Weights of a small mixture-of-experts language model, trained from scratch on English Wikipedia: width 384.
Below are experts of layer 3 (counted from 0) of a mixture-of-experts language model. Rows are named router (the router's row for the expert), up (a neuron's input weights, with its number), down (a neuron's output weights, with its number) and show model dimensions 0-95. Each number is 128 + 24 x the weight over its row's rms, rounded and kept within 0 to 255. Numbers have three digits each.
Before each expert's rows: a language model's description of what the expert responds to; "comes after" lists some tokens at least twice as common just before its tokens as in all text. This comes from a sample of Wikipedia text that the model never trained on. Tokens count by the router's weight.

# expert 46
Title function words. Articles and short words inside titles of films, songs, books and awards, such as Best Actor in a Musical, The Lady with a Lamp.
comes after: ",", " (", " |", " as", " \"", " and"
router:131102079170096175144125126133119123149112159125165148144144147126154147110117142124185116128130156139139101133168127110115127108158118112112102148162130155114118114185123093107148147135158138159143122129169112137144134096183110124094137131158111140130152122138136072099117168106126117070
up0:110155124161105138093116149087128137160150178107158113124084143144111129121128090106127123106130109144096130118152148091141094151107149133117112145136107154184115171114137142112166145131120086143119131130136100110127167158138138137167123111129123096146123124123110159164136167105124107132
down0:130110156112137126142108087155150134134156131161121133142163127129181137103136085154122147106135097146115150102154144109081137129099122155127126151121092094178104156096146120111158186108152124095116113133099105161144104128113151134125111180160177142121097131103157086142123138150080107100
up1:110140104160150157153113156119154097106133126083165138140149110156139133142129141115128122137096146116104151132140182103118148126168127149104115138154152137112130140105138118173105114158130140125105148153126107180131101115141155126100138145139146134149114141161106125149136152152081144138
down1:167144137121158132140108133181095145118125137130088098140143133135101189128144113133164114128115127152167099132118111134150088119145147154136131076134127163140130104126107111124098068173103154096130160143115137132119103090126115159141097110154120140131122113101123103122180158165133117166
up2:123119103139203106152166061157130118141112093151174124106083148118089102156100184151149134107145138156109110137144147108135094163121133098109116139109078136143198120160135190127166137164142120110122112103104103123110146160094153131122182118171150128120132184145116112151111137131079106113
down2:140138196163144102136092126135138119094140145133145146112209120097104096101116100090168126121137104136123097115137117109127144181158188104112136108188120144185105074104154135129178102168105164085150165138147109126130092120114116150109072130133155103166143137140128151143109146112136147139

# expert 60
Section and sentence starts. Section heading equals signs, paragraph breaks, and sentence-opening words like The, In, It, During, especially after tables.
comes after: "\n\n", "=", "\n", ".", ")", " is"
router:125131127131080142133114144109095108164184164167139145126128137134164126122103137170135128129154165156182123135081125149138089118146118127142105120172129155122115142191160092115150132151159137129155109111117100214141116116166110103105131149153117178143156140129156089142089133128130097101
up0:121142088121107164172124142131125088112114156137126157146135100095112120109098128177122107149099152093127113129185144092149128176131095126091123159128090146127119151136090118138139143141149104135116130105122146131163130101170101098099131072109135198181104118120108138138087132175147141124
down0:166148125093152138147105164114140145138140129137191135104088131103123111119185099104128139100142145132163143142106146142095180144131125070114094120103119113140109139104117129159086146117144092160150101117148125134095133096097112117139141153209196128143124124142104184107136130138108135112
up1:116134144172149123155108146185121149117138162138120168123112153100110121065144142169111102175177146124156076130094142158125146138145118138122092140141135123066120119171157117130125128101132144154142140095135141079137164151154148103138096130140136137125079147146161116167139135100107148085
down1:155160119155140128124174133083135167139133166073137123098131131099107150124102124124126116105117095131108110108138176110129088157117144069086166097164137096123103139119120145080156156096114164135181143102118104114126126132085136096140131124144148108105143150108104074168169123115156152157
up2:141152120126104098128106127109152125136092147125144115150071108170161146079082134103111136077151146132125139166131117090105133135139113108142131133171154112104157116168113128121142145197125122123107094129132125154121115173185129101132119128120142063117156117152123141118091115139183116125
down2:154114125060101108111141130121113111154157120157127134112132137166127125173130173146179135103126124130158142084142085118119121138076146125190090098091107118116089119114117169139120143084167087122114106148138151152168142131102125148104117128079142095121104110121173152137081125116099101121

# expert 32
Sentence and row starts. First token of a sentence, heading, or table row after a line break or period, such as The, In, During, They, leading pipes.
comes after: ".", "\n\n", "\n", "-", "\n ", "\""
router:126106105137098091131119142130165118143117182142150153119153109132134106118165090153140121121097133117100135157112131150130084110149136132124109092156123120140104104133142092097103138145167143136088109104152156145116129141157100134126112122173108145097109094143183115115129158168134143121
up0:162115098136107140092112151151077135132117121132114123169135164121146054117101104136127093146134151123108063123131145109121106186130103153107108061130134099120126136156100091089127145145153133138116128117155126140149144132099091152122139109118164136167111107134165142115176095141107099112
down0:135134121113111130108122110155131100148149123163118136082099124165101112131144113127128149077135157149119123134113137136130146124102102146122089145121172146144097133095087157179141161083114091135137154106140134112113154114106144152144095117112122097115151116081162115114169172133094130154
up1:127157113130135132169140139143126131152115148148140113124121166113123122118182118128127108119163127125132145116088133170122086114122155156117124084125128160121112160134145102110113079174132149132145112148157160152152164078131154110108147101140140136083147141153112119153145138116174121118
down1:111136119052113122120109117159167129108103086079134127121108121133134180106138144122101189165114170119133126127118123152094164104139120094141143117112148110125198112123158138144140175118115129160104132120122115099088108148165140162158119112109121092144104123129146111124152135126145107133
up2:106139099123189158133125085108111120153113132141105150106107149142153139140096119127135122088093154152124142062135101098173113178133074101133101167114133116122136151114143111129146177108134137157124168144157139136162146104104109112124091132139129162120066125122094125139117158116107117163
down2:108162149163127148096158057187130153077126116147115122133087150098109115127139140191135115112123127130193114132171150119126143139107122109123114109128110108151116159115123095123094144130132133121118115129184139115101147102079107124138121116120112151126125103126161151141116105169091112141

# expert 56
Coordinates and infobox punctuation. Numbers and punctuation inside geographic coordinates, and colons or commas after infobox labels like Place of death, Location.
comes after: "°", "′", "N", " in", "″", " County"
router:103095132149147140120144161140116125103132147134167141124080127123142085143103144162161105148125120112162147129139130160149142114163132103128117110104161123126159118155114137161132142109131126117110144117086094125102103127131127152118093146129077114141162123123130131115116122128172126044
up0:125168131119141086133134130124128169108139091094128139138114139143129106108113120139147110116094144149185152113101119133146079176118130137101134116139128137119134124157094113131131149135136149145103137116139113115142113143129097135171130128105091120147155165138120101149125171162089193109
down0:136080123136103118116152139169184117104142117147072114142172118116162135149114113125141122159099074128174126105184103098124148132145121165119173209143106157134156127169141136109104112130122127120096122114141115103131135137105153127119123135160117106096066091095119139115123140087144115159
up1:167126139131123131146116128153114100090133141124134110134142069096149120100110139118137106163090163105153151146133139128089111104130127077134151115089123137147133110121131109130130164136117134114149134149155166112081112123181117139143119140074129150044109135157109164104083146147135134134
down1:144148108133154130078167076156132115140110076103092113112121137142130112114139137160093208134127179116158143117091106131127116138129092125139144094145154148124161124099121143120132137096093112150125102122177100124156118122136128146159106122099101106112123104147124178155149099107119146094
up2:136143065140127098111149115108157131147112161111181131081131153117143081111109115134128131151120137137146128158116142140129102131140166093133088090146165119079157101153184110110072155121138159102134129133098124124124114162115116170093133145085131149114170135091129112114088140140092129112
down2:151097120101174112131126088146169129147120107122129101135121115134132139142110101137094128114161156123134115191152150100110137100181118125112107158121147158162111107102147118153137110147139084113151144138141158113105105111139099107165121103068145095140139121100116109149157135139131144131

# expert 6
Infobox field labels. Field names in infobox-style lists just before a colon, such as Coordinates, Genus, Date of death, Propulsion, Train operators.
comes after: "-", "\n\n", "″", " •", " Total", "Personal"
router:139085123136161137129129095127084121119159158137194151126161134122135111124119103153132109110153155136158107130108132157134135113165159093140119144165134156102102142171148104113137133132132139131119101087112124178121086099165133114112118125142136183141114124121118109143141145127142126048
up0:123096162165163094128101134108123135128151144166157095133119091137116142129085109122147085126112132149098131147170171136069131118159113112118109121108131151119100161120161135142111125102110132130131128110091107107096113157123154110134140092146144149151115113126093122124132119113105105162
down0:146157135075128107120130153139108121146162129107154137132097096124108166129176100118140111105124129145148124140114136088131150126167093056145139121153170120118106105090181137149142164118148138170102152104161164112059127088179127142115170118119103135165147124137112203149138133140123143148
up1:081097146111176133122160120111070125106156174109174151166106142187117142148126106119134123135104129134092145152106147109120114131191095117160120118065155130078148128109098167137155102129087134114095154114115087147084105157149089168139133116111111083136107118113109121136111130109089111107
down1:139112153156124127144103128121106147135146172112116100124130085079081114113097110125192147140111152142134081117131076187156141100115097154157101134126119115151165103132144158129150126138142123140136126129126079180127099123121136079130085134150165117147122076127092105137140086115149165111
up2:130106110135114120159151140082133161128082115092140123145130151147127159125132069110107129102135123181074103221119160103130106115133135158170099157112095099120150131171103153155100116139104166110112140117084154136102149139165105100138097079124097125117099170160077105113092144078108155144
down2:146137105080126100134161136113104134170151148125074113131148147141185123155102139129115126116083128120155098118127122097141074116154140151140117137150122151124159090167109155116155142169157121137121138092157147139139153094133122094148162098136115138181164140134102116082137096104130152126

# expert 61
Function words, -less suffix. Conjunctions and clause words like if, because, whom, least, plus suffixes help-less, need-less, often after prepositions.
comes after: " to", " by", " with", " under", " in", " Is"
router:149048109130109111124130162099136110121113115171137143126142142128113085137114114118141139137141147066074142120110140117145109147149167119156109139116121123134098123120140119096133096151125143128145100137096150093117148136134134150138127115097134131143138127110169124154117179122113149109
up5:120112100121141093120107147163108128106152103138117129179126151088154106127155114117125142119105134067128110146116137123127110111127146118144114096129146162133150112138137113139092113136141128165110147108142148169103120142164140124116139125131131140115160116108114112124123122103126129137
down5:129085125148094143133137129100113124138107101095128113097166121123109155148107112094158182184140138096159116071136162123141135129089135157086113148094173153163136142132136162163135118128128151137123158136139107144098146131081161158159125151127160127177139129144126158144108118123143147128
up6:141119127119165148086145133153084154186078100144108109137150108126091141131111126107147099114121136123137132164130134124103075141171115143076117103124131141079111086176114125117123124092131123107141169092164135141145133121141117110131119134097141115117112110144154116160076108173169124132
down6:092123130132137128104121161124122092120093131128112121162124136130174126163117139148127136119086136137139093129149164150086093147157092087147083119107164118113138119148131192088121123155125105141150128138148117121161096122140128142133147117156167143091122163103162090121162144144146126156
up7:071114113145118160117121165069132131130135109146064131116128122139158151151122139125152149131147135136122152110125143095157117131116118098135100109156128094107147137141136106131155102116076147136137169138123125143124117142102123150125104169138093130141128120121132120142151129110162142133
down7:170159136120131098121137061161111140119161147140099155152080172149153113148127148129118096154109105149107132126112116111124151088121093170110157130132082166098118145140105079108108113084146079107100159136146110109150158136169091128122149103129110149123143071132110123152107106153097131126

# expert 31
Paragraph breaks, markup. Double line breaks before section headings, table pipes and equals signs, plus early word pieces like al-gor-ithm, en-jo-yed.
comes after: ".", " al", " Al", "Al", "\n\n", " ev"
router:133097080115123108125132147127115099116125191138143087085145112128131082108095134105156136108104121153124102132143118134141136154160085106124117126113119167149126122131086096152128127152186112140117108107099170147142109116202116180110103133121111137186137116124148139126129093115084106107
up0:103114079128159178121138110111130093172133162147147115207110131155102173124114126112116119123145129081119121149139130094109089141131105146095131097161095114091147155134147150103098130141130130136135155117123109151122169143146108067085164154143155166126148141159109115128112122108151142094
down0:107137160094098158098097161121130152197149146136124144107110082172139162140150124170107120141153099128119114124149139086131116085137152168093094122115118129140141158149143153123107114111182141117143142160103176129118150130160155091090131132159120131096116116136104087143124164128124140138
up1:126121113154101153134106127094091113078094167178165166106186115109146159157115140144113107144161106162106099082129133098146147102120086121150107139151099180106156058140133122123125121113129139122108143124106148146123109103171117116126156099138111141113153139143130126136123127127138105143
down1:101099130107133122130111122132167074163113166135166101150121108117158098121118139087136112187121101146151129126153136099113142146137149132098146138084160106102180130139129144069113098138139148153138129133096129135105144149159152103111123095108120126089098119164126152119134096101154152158
up2:155125126114164150116144105164138137145115108131137109165142123087121101094123096103117136130090137154099117085132098142138123130113108134149074120135140103150157114106082098134176129089111149201142130133113116128136131097147106114069156114122124134132158125143087119128104117127101110156
down2:106139115103106154125141142129127127107138123140146139134091134105086098136113151127109155120114153135129100161108176112071123154145140130101164079142147173161091144120123124092167131144113115155153107121143099123132150138180103149123121136106114103151125159122160089117171155123142120103

# expert 7
Name and code fragments. Mid-word pieces of surnames, first names and abbreviations in lists and tables, such as Mit-ch, Majk-r-zak, ISS-N, G-ER.
comes after: "D", ".", "k", "G", "S", "t"
router:128073125136075146103111135109104135113161128142125126136127155136138128103107074149134111072129123091142132128123121162124108065128137106127077124136129126129127133192132088096103125113154159142112108102089147098127119091157134165154094152118124157159136114124146093151130150129063112094
up0:109115126087125069131093156134109122097105100152181148099101125140113152071095141122137138136126089068143115167134113140057136137156143143139118095091107133172141113163162157157100110080143136143120104121106138128078163098143129096121135126117173115126162155147153103123143150129151116119
down0:126131120120148134167129135129143117088160129096131140137120155089136143127152112147113125146100102121144100100138134109138131142106098139116146072101174107189140128159097151138119144135148114133133155117157123107125162102129122112109105155112122131110122087087125126082091106166069143112
up1:159101116148134143108127135180079129100119154129167175128111075156089091108113105113099110133120118102084105121151137104116123087123141110099142168166110139147113113116105125162098136174138145122085158126108124127125139115147068178117108134163148179141169123140112116086106125115067110173
down1:141113110156120141133101088123109102122135100135154155115086107134157149116141149128156128138158120104100138123127105115111097114105153160164130158129159092105163126138113167139161170127186150149159124134074146185118136159084126163100118135134152119169133193148137120105158117142176152127
up2:080113143131103106108091124115127087118143131113137131147126131131146061093155098141142102119066150103129132126080162149113117140136123124164136172145099119161162145105157078103083135101079130069148131150137137095103105131170105162106105097102104143169158083157123116114103152111131120137
down2:124140120131140100143157165138125170104162109165168093125116129150120120137140091124141110170129166099118113083161153116108133132080130126197118143086104090177115136153126169131123112118144123138117114140120158121151118132087115077114096151144120120087098128117128118091128105091135179123

# expert 45
Mid-word subword pieces. Inner or starting fragments of longer words and foreign names, such as circ, dev, creat, ut in Eutropius, ingu in linguist.
comes after: " E", " 0", "L", "E", " e", " L"
router:160124128140081146131097182134128135145114183117164111119147145134117077106152148106135103114115121119120103121147141142160123149149102129170093087183096110136112122180142083143138132132125157149100135100127159171152148135145115124121110136167099194150114128121143117110128129112148132112
up0:128102123139121135139047075082135125100102146131151168170127168147099153112125121150136123157131162104153129139100110181109110113142136125126080141134190150163185154133090135132174094174143164111143173181120166141138134098088135163099104182120071121149138053122135161105138140129123144120
down0:119110124122123150120097137075179130152137106139119186121154141101101131091097141136102129162130154138153141113138136139135163131124156146147115137159137138166157125107098140131146096116148106107183099102141151135143158141103101114106131145135173100136112117179186120170101091118113128137
up1:104118153113127140158130153116105128124140084167178136127092113158115131097145108138145111095109123084171140097115182130096097158121118142142136139167122156137101151164151081150120147188112170136162142129104083142110102148131134158144109146149134141158149104169135138126158112083073134121
down1:088136093108109117170138149137135147156097134122141163147123121124095182151135129131118132124147129111125137128126131142135188113153135111147138151116091128138161117126126152134124132143141140133157118151098078120125113164093141116123158121202104111108113119141134142106176110158144132170
up2:082148112102154091129104106157176087166134092117152149176120164140155091116131141109140128121119135140137123140139127086158145102180097156108130139160148132155114143141117150172131120149142158164144110124165120161129084157161118106106128140120136162092116119140170131106114187105144115120
down2:157145127118136127125137129109122107143138105124155114095141103119109099091127144131123156089109179132166134086124113111107142095172131152158146152157151153154117167110142154186151153113189139089118099129139156130134132093128139135127099127145124147154142065086107146136130100130148118088

# expert 0
Mid-word fragments, quantifiers. Word-internal pieces after a first fragment (i-oni-zation, mem-ory, sm-oot-hly) plus quantifier words like every, each, common, someone.
comes after: " a", " I", " mo", " h", " do", "I"
router:128149107126134149128134137147099146139129161160123114119163133139130119108148102103173109123105132103110127145111130135129111192106085155114104140171085128104084111133170087124121128116126129095116144086137173121155127130165117101144106100131092177139121135130166136114162140112121122113
up0:123065107090113157128107100088117096128104164111117118138130112142122121140174172105137126140138152124131105137104174164154107144130104150144136085122152088121127122132105139106109118118111138128134117119152174139096125145078079134114143109155126122134091101112136164075136131079128134146
down0:151142134108148108121165129094090126117071137118125118141134142172118155150109181124134146130135117108137105135125124108123117150118110147138090112137135122190115130089142106111127131104113096146166145116176124124109105138093120100169122142142144114158187105120157147083162157095136124095
up1:132119070112117136099118134127127136130146146163136156147151133086146116163096085127132096100157132108080153151098105155126106157126131123118065145134135101113131139133133190122141101144137124111149123118104112126109103144115098113117118164117070119137126110060133172136178107148091124103
down1:136115107127140096121139120165159104132080116137124089141149106143110126126144147159125157136148133136117137128165121113113120111138135117119153117156131109158165117167166111136114112062151128162150140140132107114103129091105159184128133140118170147131120157146132114149110079154159099164
up2:135132146112141149092061133108130150139135137115127137177088110124109145128152095141132091106104154116136163111107107138164123172133098152128107140172117129120075117148108184124126120147177070111098143148130159145127105162193114156130099131154138151119170125174141135119123114088155085147
down2:140119123151118155136109134116121107126159157113124134119126140141168145121174137089099134098120156181143161123125129120107130118155127151078133134107110103114134087128150140109104162149142131092133133146194137129141159121145117119111173116136079154151134157131198116153094149155153106150

# expert 43
Prepositions after verbs. Prepositions following verbs or participles, such as composed by, unlike with, pastime in, between, against, into.
comes after: "ed", "d", "s", " used", " that", " to"
router:158117115123129090149115113153140113107109126121107106135155124124141103098102111125141168104144120079093110153123124096136136140180102130136113115115126050123128138145127090092093169175102134145109082103060159122126141130142143178149128117125088178096096134108149144124156166150099125133
up0:145088124143154104137134099114121120138140129097128110120142118140121115132104115153160152101143100116097135130073125157102125172145084122171084155105113153137120121144128122188085135168130144116106092132080165131137121099150107151120103121127126144103119113129098128140143215172117091130
down0:142139152050088151099126122127159168118105121138175156148101101160112160129139146155146132124135146124109139142136107082144148100128135161134120099130169152134144129126126142088163103115123096139134173123222085120127153138082118071127103144101146111145113093112125114159142126169149118140
up1:144096144105136092149116115124154131073128130146133139153083123126132142130153121129127128148089134122171106127128107089117144120127119143123132102133139132110169173123130078160079142146136142133131110119131164138098117129120079166126124123150103171146141113121173132111127177134101107121
down1:119129175032101166076170138138151130134115131142140097141125151177137154117143094134160130124149112138151160118160073103095156138154123117113119150116124146131147157111123139179184144154115137137079149162122119120147164098128134119117147133125136136149121095141092121134139159124166136116
up2:116142141120095087130133180151137108133094129133095158168158124089115122115119094147127128186114126122121149126210137121167139118122120120117140116148131093186145141180181102209081133140151129129117108131112131182166161129127150151129133141156132174141099110128146141138148177169097118134
down2:156151135125140168123142078135116138136146129163177126128131148149192107152130105130094078118129128119120162104102130140140062090136094133124104129101119149139155129091137115153091090153097110129181099116090135113110132134109150099093135152101127109124178103077120139135157107130149161132

# expert 21
Clause connectives. Conjunctions and clause-opening words after commas or and, such as but, which, although, however, others, especially in contrasting or listing clauses.
comes after: ",", " and", ";", " but", "|", " so"
router:131106119146127136124129130157143099123119140134151104124095141133146141144124127105121092091175111158123100149098168099136120135148099120173126129154124107124136148139152123151121144143151184119112144146112149139113156116108133161140122122109140150148103116094173124066149159105128142111
up0:137136140099135149135159130132130129137145150107123104151131120138132129102125099134126120138118145110097089143113116088106123126133138078182093093101129122115077147137191106128171113087097124081097155131147142136169124101118137191112093118091146125123069136111166160093103151152126126154
down0:120151129069139129157125130114114136137131132132133121204103119152124110124140126114109130118158125133119143181095151133100122159083130081120126175119096117130177174159166131134132106156096129101141125138134099121093118101104146124138100138148133120101141104124136082146131148133156123151
up1:132131090131086137117085128123150126117130126147138174124135149165133114154089139156143138109144110105121131149102171101158150099146107114133160078131108109177135115120109127127157154140130128148153116115123156144093109111159160154155108137107097110137106130134160152127148130117139153148
down1:112117137156157137140123141125147174141130153081155095142148127106139127094171130089180111154168134090102108167123143102114104092154156114096171117109158120141181117167128081098146134081110114165135169110117117164133122182085150103125116147116127161099127140160179128123148138113135153160
up2:185102126110168132109140077133105163119149115130137137116117129163121128130113139188121112124124092166155128140158131072116117147143113149135150159107148136092122101120069106131100118153167143149132135133134134117116108123129113113168140147109148126106146151155106127104146123106147110149
down2:124132113097092113161130136146129120125108147106099157137107116137109133113139161160139162125132066140155091120127157111147147141179115114128113140136143144153159144124124088111144109178122127151115131127166143080118146112124131181113152145123103094138122137125132132133147123122109152136

# expert 24
Numbers, symbols, abbreviations. Punctuation, digits, symbols and short name fragments in citations, tables and measurements: (#74001588), ×, °, ft, median, Akatsuki.
comes after: " a", " (", " 1", " A", " 2", " "
router:144065120128136129086100159135159129094132179134132116120143136136112138103146108114164114157127141101139119105132162095143101156155102141165108130156135082128133136105147100130115111154128127118130155103084162130119119129184117116134109108128104155163124128128197104124155116139097129080
up5:129068077140125137148122100110083157143127185117128097164135105085119132157115101115091157121108139097133136148145155110140150124155109149117111133154124112130154091131131137148153093157103098114114134140147136114128073102145111143127128125119135155157143128086122117107115149090119073122
down5:127077143180122147161106117154097147131117118113164089124103080096118106142120094138112159153121128110114085113155066094173148146134133111089108120123128160113128121086162124084152113139149157108154137149135120101171131105111144130135102155100144109111142121171120082126148150104146161124
up6:145088117128150088106116154126083105097121154115155129092108177134115141138134172132191120133137159157087139135136146107115149153138106131124125055151169109154102173109130124138100118165121166132125129089127144146134137118125131111140143138124094124093104098124102131116149130185119107132
down6:113159133106137116108154128092161105131072135164080146118125094103121116158111130126168118131140104145164130130118118150098161116177127105113138158141143173126132131110133118147129178109106134126128103124123136111099122128123166138139169119124103078146172114130090122109132171129155147111
up7:150110117120124119152107077123106112121130117130142149128079147165169096102159155162133107114123136122133119129139136083080132082135119128103103133115144101134116173143157105135089093129149157154140147149086184108146165112142141150145111084099135104149093152123169119158129126115134093090
down7:166107084150126141164128147118133102132144102149165144149161159117140137113101110095101072131139109154115132118078148116135103115158112130074111088099143147153105058131130121128136092129111118128148122129148118154169125094128136150084164108158132153112109144110150136099167100133105087112

# expert 18
Spatial and comparative modifiers. Adjectives and pieces after prepositions like under or in: underneath, understory, underside, previous, nearby, surrounding, neighborhood, world, several.
comes after: " in", " on", " the", " under", " On", " inter"
router:185106116132149076139139179111086130140113139136137120123116137138136090096074137159116106128111148076164151124102154155134098144151127090111101144136140129123129099119125103102138142093118121147109116114076148100120148159142091125105132105090092102122145140167158144129147122134100102080
up5:135112125146112160129146080112170153146097117119181167083140144111094131083130142138172123108097142075140132099106137114157118116122115147149143084146148155092112121102134081120133122141170133071129096121077133111095144097109107160151123122086126127097139100189127137128107147125131107147
down5:151147109128097154161134136124112124133154179099095133129125100142121166196147167101134115126134132099163158170173144122139144119141089090109136118183148146148131115150129127124100104118118129156125180126144147104131117144133083130134162155151120124104146138104088139123099123156120097106
up6:110167166138102117143157169155140134161154121101152129095145146118099148121119102135134135135123136093122103185067140118129114121131128115080112087151102139121166137120120124090091121139148140143161066118133106108154107154108109151114119116116108131082146113108143085146097139156096099120
down6:142147136131116119154096099124143086121128134095099148132146109082159154103162128113144137113141086164188104112124101127122162083090102106151144065128205134158078148135105134144098146147116149145171137136162121139111130102109208136160100104144143158133132147112118075108127100123148129137
up7:107129153145147144065127120089128125137138150157126149135109154082122092143117118168121123138130065072174141148131151117111082140112097112082113127149114113081153179125135103114153132101150151123120118101172121103126135142102145092160130150138153151130126160066094123154152156113077107145
down7:139083130108096119118080107144134176130120102159128150139121124095127147115118097139099145160136112155120110069117137158112164168143134113163123129127144120127111089161128165113142109065159091145110096118089138107119185077191136161152140125122172129125160121095075059142144119115116095145

# expert 53
Determiners after verbs. Articles and possessives after verbs and prepositions, such as a, the, his, its, their, in phrases like gave a speech or at his residence.
comes after: " with", " on", " for", " had", " has", " made"
router:149138118128121111132140108144122109124102149124102082133189140110110123130088105145155116111066150114157128145164123130134100109151091132140124145137125156143137125116136080105117122152133125122094120110075191095163133106130139139098125156117103154129120122106157109132121176163113112058
up0:116121157146137097158118165169060110184126124090119112107141150081150131093114137123143142115172155134110148132137124115149116132154155125152115110111105152121115150100153123135154117125109087130139114118128166109118148119151112112108120129119101183126134115125112105128157113121096112128
down0:134140112046127128150097130135142112132134118115111135085120097105116140155124131142112110130147181138127110114152123148116107104098145176128126143170108142104148118075100129152128161096125072136133130162130096151115114096106116128105134150128131111149127100143104116117139122129136114101
up1:129101100148147137118128150137168128151108157112153139177098141106103105118102115140161094134141127114115126123083152146179123161089089127160156118119092087137153123124115098147140087102151143103121117141132114144128100137072121118157132147114119116134113131119181145133150136144059118098
down1:160127127197111143142099104132152116121140117092136156101101149102128114101129157145098152096130121125168134117144160125165107164142131166162130123148121102137137165165117139124185129123145178165170089113167114142104094125119114086109137126103130113131159128099100141157171116115122120132
up2:099148112136064133119118145138122141090090146133136100126085097138154150092166113119170116129105168159119174121141105107147137110129125147122132130137132099103192183130151085160144167141102128144113128142109093121113109143148128143111115115087124145141149074144152144092114174129140127133
down2:095162129100115111128120143155186093107131127123107136170157179133126111106124137125112141127148161172152135141144163146095128081110136143124168174106168118101093101087178144156129105138135136151154163095106135141122164151157090120172151159144109133121123141126170134145130136106105143150

# expert 47
Name pieces after capitals. Word pieces right after an initial capital letter such as F, S, W, H, mostly in names and titles: F-na-tic, F-y-fe, F-all, Vik.
comes after: "F", "S", " F", " W", " H", "H"
router:156102125136129143104131136141119126125159172137136147123170145140095104127142136146149108132071123109106145134149129110150128101134102126104070129135141120140121111135133078092147116099124125143156123113076114147115123160162099150157104133137118165136118114098235141162155151165088157081
up5:129130114144154139151130121138111100125121127139128145134125124114126103098124125100140094153131117103156164147146091108108102181132126119105076133105117191143123092128087138113158154133088127103141146073107156150149148153118092137135124113118106122108149139109218113146157140110129163115
down5:104105121144069103105133110116163124138110064121155133140093117085131135119071152117123096129092169139155100100120062134120119151126146149130141121135117134128116143108120141155169088110142199149132082133127133146176107129098133117154109116106113125133132158100136161106130096142114099150
up6:136118135118108122130120106092146109146139132131130127118160143148129112123122126146136164144112117075092104134149118159132084114101139152134138163128126175147096162140158137107134169142131072102111115090094143170095129160173111126046114141096115168120100115095136152143129150114083124090
down6:159133122082118145144167168109144128138092124149117096100118113129131157117125145103102069155119152138135152070127106113170139139107100128166144155149108085093120131118151067153136165121158128140117123142124124098129092147130168179111046104138139093132142153169183111111115138100120134136
up7:154110097105142129108140074082094107163152137096123165128166130101127112144116151166134145116109114136062124124176138119172092128119114126119117167172095122149114122096134098145136141136122073126126138151125102183125126162118117133096120144118140127098132134154114149103137178169131158118
down7:143118137139122128097106124169136164101119138115167129108110128137043131107110117110137122140130105084138142138135123137167112089153095137146091097099093122093086137146082095132113113152136108121150124088118139130115171083146084123126135115117089128141141117106147142121138144146137113116

# expert 36
Consonant-cluster word pieces. Mid-word fragments after an initial capital letter, such as F-ren-ch, Austria-H-ung-ary, E-ss-entially, c-iting; often in Cyrillic-adjacent passages.
comes after: "F", "B", " F", "D", " E", " f"
router:135076114129091130096135192137116143115141171151159105133150149145114119096136144123137075130063148098129139121139155122161113144140076111104068090181129110139113096144125079123163100140147130163153137130135114162110125170205081115125109150141118189128094126132164126141108151144102150084
up0:120089122141142149106126130094106117128143116151101116115104117130173134123099104109101097121103106106103135154136121092083112136124136143142102161153141077117093098148123111088133105117108092147115099133139146141063099109109123164143167123121134117185149104127172084129101120136132107141
down0:109096114138124119099147088152142078149120136123106103110128118142110117115107170137118111109129112136126130069128077125075172142132150137088139153141090128142125088155168111139088098133159143110117127174121095149173171126079155126118117154097136139132126071130100142081154162132170104147
up1:130123123164122116128149149136143181131140171085139129143139187151093151132097154131151143144140102099134079161150109124140182153128149124160102090202136102116162113154082106093146140149109169119127155110139143162093135154109101127117123134164096129118113121114130142159152131083113111172
down1:136098116148153120118141132123157126108111113111133100115079131156121125105145123113147155117092174122157119126093099166146142108108114137100146161132072129175075138145128134176128137098154146124098148140117145088121149101128119111135076129148107131106147108104136165111103125122119144069
up2:104157085192128143133143112132118139144098121122115158117119105100148141135178116129134125117129088110123112145128134139146125145109139071093144124125111122107128129186123149136162124180123142118095175143172162116185109147110101135118102145118143141149125112102127127094136124117132123109
down2:140123106126088096160107137137120078094126145121093128126131115125084177143160174135108112103139135118134070127119165133121166119094157120103113122112130090141127118121094130159074139195140122141154153124124129125144124112156133122108117121131106100134139129141115153150119124109140118122

# expert 51
Words after in. Words right after the preposition in, such as addition, November, the, century, itself, and inadvertently split as in-ad.
comes after: " in", " the", " In", "In", " on", " from"
router:123095080157159118099119219087133103138144149102130119141130104141157109111098133123153103157136139106117122128126159095163122108208160118111099164130131129128150138118117112127099119127142148122110126102095122119112112136117091135122101132110094110161185127173137132133135127123098120074
up5:203138090148109100111104164098157112105147141108156102098140146180137121098117076113112118162166179145135143084122110116083134152194099091123152136140122115130127087136140111149133137147147127161125111148116152140103092156138125128111153139131072120145118146125125100140151105084098141128
down5:155121137114168108139165107162129146137133123130139092138134106132118092142105103115116099165095144148103160119126128065130129125121153155108140098127123133148097133128132088175096133134088143138148126105150164163134096127090179117116156137157157142091152128125136144140088163096120145079
up6:077130139122131121126109142177141126112100157118100110100100065135119128124106098143152111073126143138109177147169097141117143110139132130125160106136137118143124117112108094161133115096126174094107128133142100113161128190181150154087095162126152112113124178159162121099088135084120166140
down6:156113180133149076133169106121147131173137140157118203145142131161181111089100084117157151119151101155100108111097112110051130123154138099146123108126138081153119137120168128095109136122164085160145095146118138108108076109135151106159162139122122126177120059117126124168149125127099135129
up7:146145157127134152137131170108163105119142127102127109157119107132105162113134141138143109110163073118160120053160132156167141139138132151085126142133092170112166135125104081106121097160127134113119167108116132157165125118138107128143112154112137104097123130084135113140148104075128128150
down7:100121141098094113144132115140162128154141128166103175103101160119155123125129123084138142136150163103115133124120109133142110092126126143149134106173154163103147140105114133151151136136163130116113138101156094089106091130149121130151076134142117139167090107139143133148153133093126108163